Experts of a small language model.
Size: 12 layers, 87M parameters.
Experts: 128 experts in each of 12 layers, 2 picks a token.
Training: a variant of Muon for the experts, 3989 steps.
Below are experts of layer 8 (counted from 0) of a mixture-of-experts language model. Rows are named router (the router's row for the expert), up (a neuron's input weights, with its number), down (a neuron's output weights, with its number) and show model dimensions 0-191. Each number is 500 + 40 x the weight over its row's rms, rounded and kept within 0 to 999. Numbers have three digits each.
After each expert's rows: a language model's description of what the expert responds to. This comes from a sample of Wikipedia text that the model never trained on.

# expert 46
router:525524531465502457508526514549562386542441522522429440518545490516448553476551460512495480480426511509502478480467483532575489552528481461537454448450437498441401546453522563448496560515448496510530489575487501546485447517511564523502472520483525443496485503455596522422561513450523438519505516479511492418517549518524469483486497539506522428461501501455468585513470553513423487455535465480540420451518523479501461511489511463499509576528517483456556549519447407425522479534567491531499532555505530477534490528557482518465521475459501543457526514525471546597509528508482462489
up2:451511526521403469450557493503491469469471446502527422468525521535502529542497559524434448524543568505545456531484474420533448463449460556520562449527558455514491555493528554532424590512526529432447505562516495516550510484465554495498560532571513468476546497572515538479530488501453415539529515510506502555465521490477489571533571472438456509464497558467490466496417473504515456464543466573526510511515504385540497475516433448580485452464460468537484530505462520519510479509494596470520559487478500481501454465527524549549519545444500481552433516545491484482545470498471491487
down2:507507523483482439400507555513493518507568492482494500528516514480494508454482491434460489478541553521491435469499423510502565496503581485563476495490529551491462435492468477442495467517518527462492524493439425430543546465513494522464466543539563499499496514515497471420521486421500511506548521484546550494512473572465555502568396473511447378500500491570468475564536522451560453457459561495500576500513429563418438492506531487471532508493557483521517547488486526577456556528495514487503431475538487500529478481529475558599469482472512443474508494502491470467483526568516593551
What it handles: Occupation and role nouns. Nouns naming a person's occupation or role, or the final piece of one, such as politician, footballer, director, newsreader, wife, president.

# expert 59
router:474507532558498430472524497518489509498466529510488499466522564530453526557458561516539446544497484439461491430501491498481545502419496557544481495487542492475463496537459454509435487527437489545454464525515550498446527542455449488520523452515587579410493470454540521578493423495480507505522452501386570493482486432535499502518479488460563553506517513435568458499462555464480519510574442546495587539472484529445460505515470485550481580547488498533528458495437490561504535417477444492520502483531527473496415526500559436513438486480528545563495503485489441587462464510482470490
up1:410447381536531508500528516527457493527478551481448477537495495453492442452434468463532558508508535489486451487427581475487459506483438455518497457533449565534475527498442482534532496450501522539500451472450538512538487545556528519519539499552496445440491551499498544441510482508535424471490461482536471429542490533506508518523456473483580565559549514449488514462529446488522542548522524486549499551520580454476447482497454495508498499496471492466480488474404505442566463479502540505425594487454480452496490529474507486485502419478524396546584519527431553550489444493450527482
down1:470456483503560558488450460498545586495487523507476539501462485526509496516536547493462474500518490489567514486477470516496471432495600401530454503537503554491472459554495577504485546542418533565549462484512503449521553449567485506452491572454559538540431564557501435499441500540430481499511455521480521488464582535464501441514479577520462450562560476527559472513428555496536496458475437472535433505422496464573475549513525457513532497497447458532468572500486540531500517464477543544444467483511546478517443510505415472480517511489499461496458457491486426504431466524450478511
What it handles: Capital word starts. Single capital letters or first letter pieces starting a name or quoted title, often after Mc, quote marks or headings, such as Mc-H-ugh, L-ose.

# expert 60
router:473528466481505477467452503506433511516470513470450509476513428518549481487494447509454446466495541489482514473499493520472512517465528498561543420483481533404393455432456509454473438463458485467498460505496546437545483448462535499481446601528475489517512439446507525469499469532457455504559432450549562471510484424541512435472510538434461459514543466456507599481450540523386474542530454473441550524558538477531445484466541451542540551495405484445538487482467513474491494451462543478522455501517521475534510497583469484485474508432522507487455545453505523524531417499507551474
up1:566488556422535453485422496523543500506563511455450586529542467521491541510608437460498574463491544507531574519538532562571481501533499531552532535519514544505520509501514555543555500502475499514517491547554621454521544490592505488484503524495526526502497503458474575455535532538590584485519524495508575563447531462455524471512502421498471533544515518461487520502464499433540518593437503506548557448509579463488489502558533487479525528534494517510569496538486553514503543519504418528480494527525539544463557513464482450472544576490515488467504535556488482477505482478498434489
down1:475516491547531370538482533550528516502468535459527534533430533467473444596517456487535448563567503474561530397487484442504425435516487476515479516401544445526499519505511505521492515550498553490553507500557491533543488464448449470464443467467532566538455505483468450577508494534481526463435525483607522521485475444574507528457582535512469546495499508559549503509530549483532511471531503510541476504488501432542496470513510480521453487467512492473548629474477463474516535512502487443508494462491504511527524478452533513463496499579440535511441472483481560573477510482483433442
What it handles: Descriptive adjectives and suffixes. Common adjectives such as legal, personal, digital, private, and adjective-forming pieces like -ic, -ial, -ual, as in Ly-ric-ist, Aer-ial.

# expert 29
router:498477410530443472528496544534512489457493481557513427543527474506427490495505539430491515528545489431523525546498553485499495522443506537433502560495470531516473507518471507498427467459500521564542414501532550496515479585477506498465441463454471534473543483461472572621504475445448431448525435560519477507502477448547422538438506451481437513490512516488509489420511537425485515433548453473578509508508442469506514508485392502559528533521487505556541576479483432490510547457505479488538493507516528502543517528443536505529434442477494496559524500505457481546470556525435571482
up1:464506489558572511434548399551527537504468553482497483511430560555541523468471499488439524472617503509571544563466509506568507569523515451503461400494535455498490582525500464511540518400541468507561531479532498431523485413467517483478491444519486515553474528499548453503450500408461506562522470498470521477469500436496460498610512488474477421561479557464505466495475534530548551474482510431473541536503494502477510464415508568550552488483420503535465510475530560461518472487537496521506470483477509506482572466553529508482494482541522543502503459460558504526482476512487455519
down1:483492508555518518491526516531438541532503510523520580431510537412496496511433518482501518551452482575451544505504466523597530520478572522446451455563538513510486585461482561497475571519534546451480511435512517531486457451460461535487521494517468503509531525526489555494482433420429447587452463443514582438502513478496460478457507487492469478540479484473459509555457514477537533503409447507519564510512420572578519535510474524452475492503517495489513498566517524488522552472597488461564472505504466437547492497478437495487556466514446564521535478520419472541564454510505526450
What it handles: Inner word pieces. Short letter pieces in the middle of compound or rare proper names and titles, such as boot-c-amp, Push-c-art, Kind-erg-arten, Bar-cl-ay.

# expert 43
router:540512470494535440462575553516483450483520515524493546473546524532514432482469612510531434534493454458432540443524514504446526476517459535461527514545556489486517464529438495525472520514476520476458456513440510503504461540507437504505547416466506595414506500574478528514521545469466534489474466506458534504501490413550432562483454454527499529436484562488507445502488524472496546514556468523525576545515473461422467529450509463614411581497530532512474459510430557479492517486473518516430426505528426466482412500497504506474518503574508487535526483504474444559542499510472511494
up1:548518515484510561461499512478460546527501524569477509505508439529468533554427530428546580484519536523494447452474533459505479530576489495490492545510515461549463516512500507491538481466443543548527464487467505467505533462542516435454432459442417449486500583495561567442481509522518468489482507433531492494469437515472407534545490586503521451461510502510551425548476554527536567395464492504552529586532484480492463485462513501576468548546546501478506594510519497532526501479480550545452506510521493526473469518450526525569515485516418423439444547573483505451516516455511468451
down1:481533548530505500486473543508491532563548489494499498460460460579454475454525497519505489473407481482505633529521513504440486491559462563476535537537485494542528451474471542450487503577473467529491499519484477493497479573477474470446404478500577475498547501445494468498489455489582496481560478495564423562517500503514537510483487542556533437460526510471462417516451556516538521437461479548524517551449548516493538534403464458477511532499525446488526633482504522497457481538458577557559527475495438497512488467543489543548526505500479544476498554578502479451563541555539483460
What it handles: Capital-initial name pieces. Single capital letters starting a word-piece-split surname or foreign name, mainly in sports rosters and lists, e.g. G-audio, C-vjetković, J-ovetić.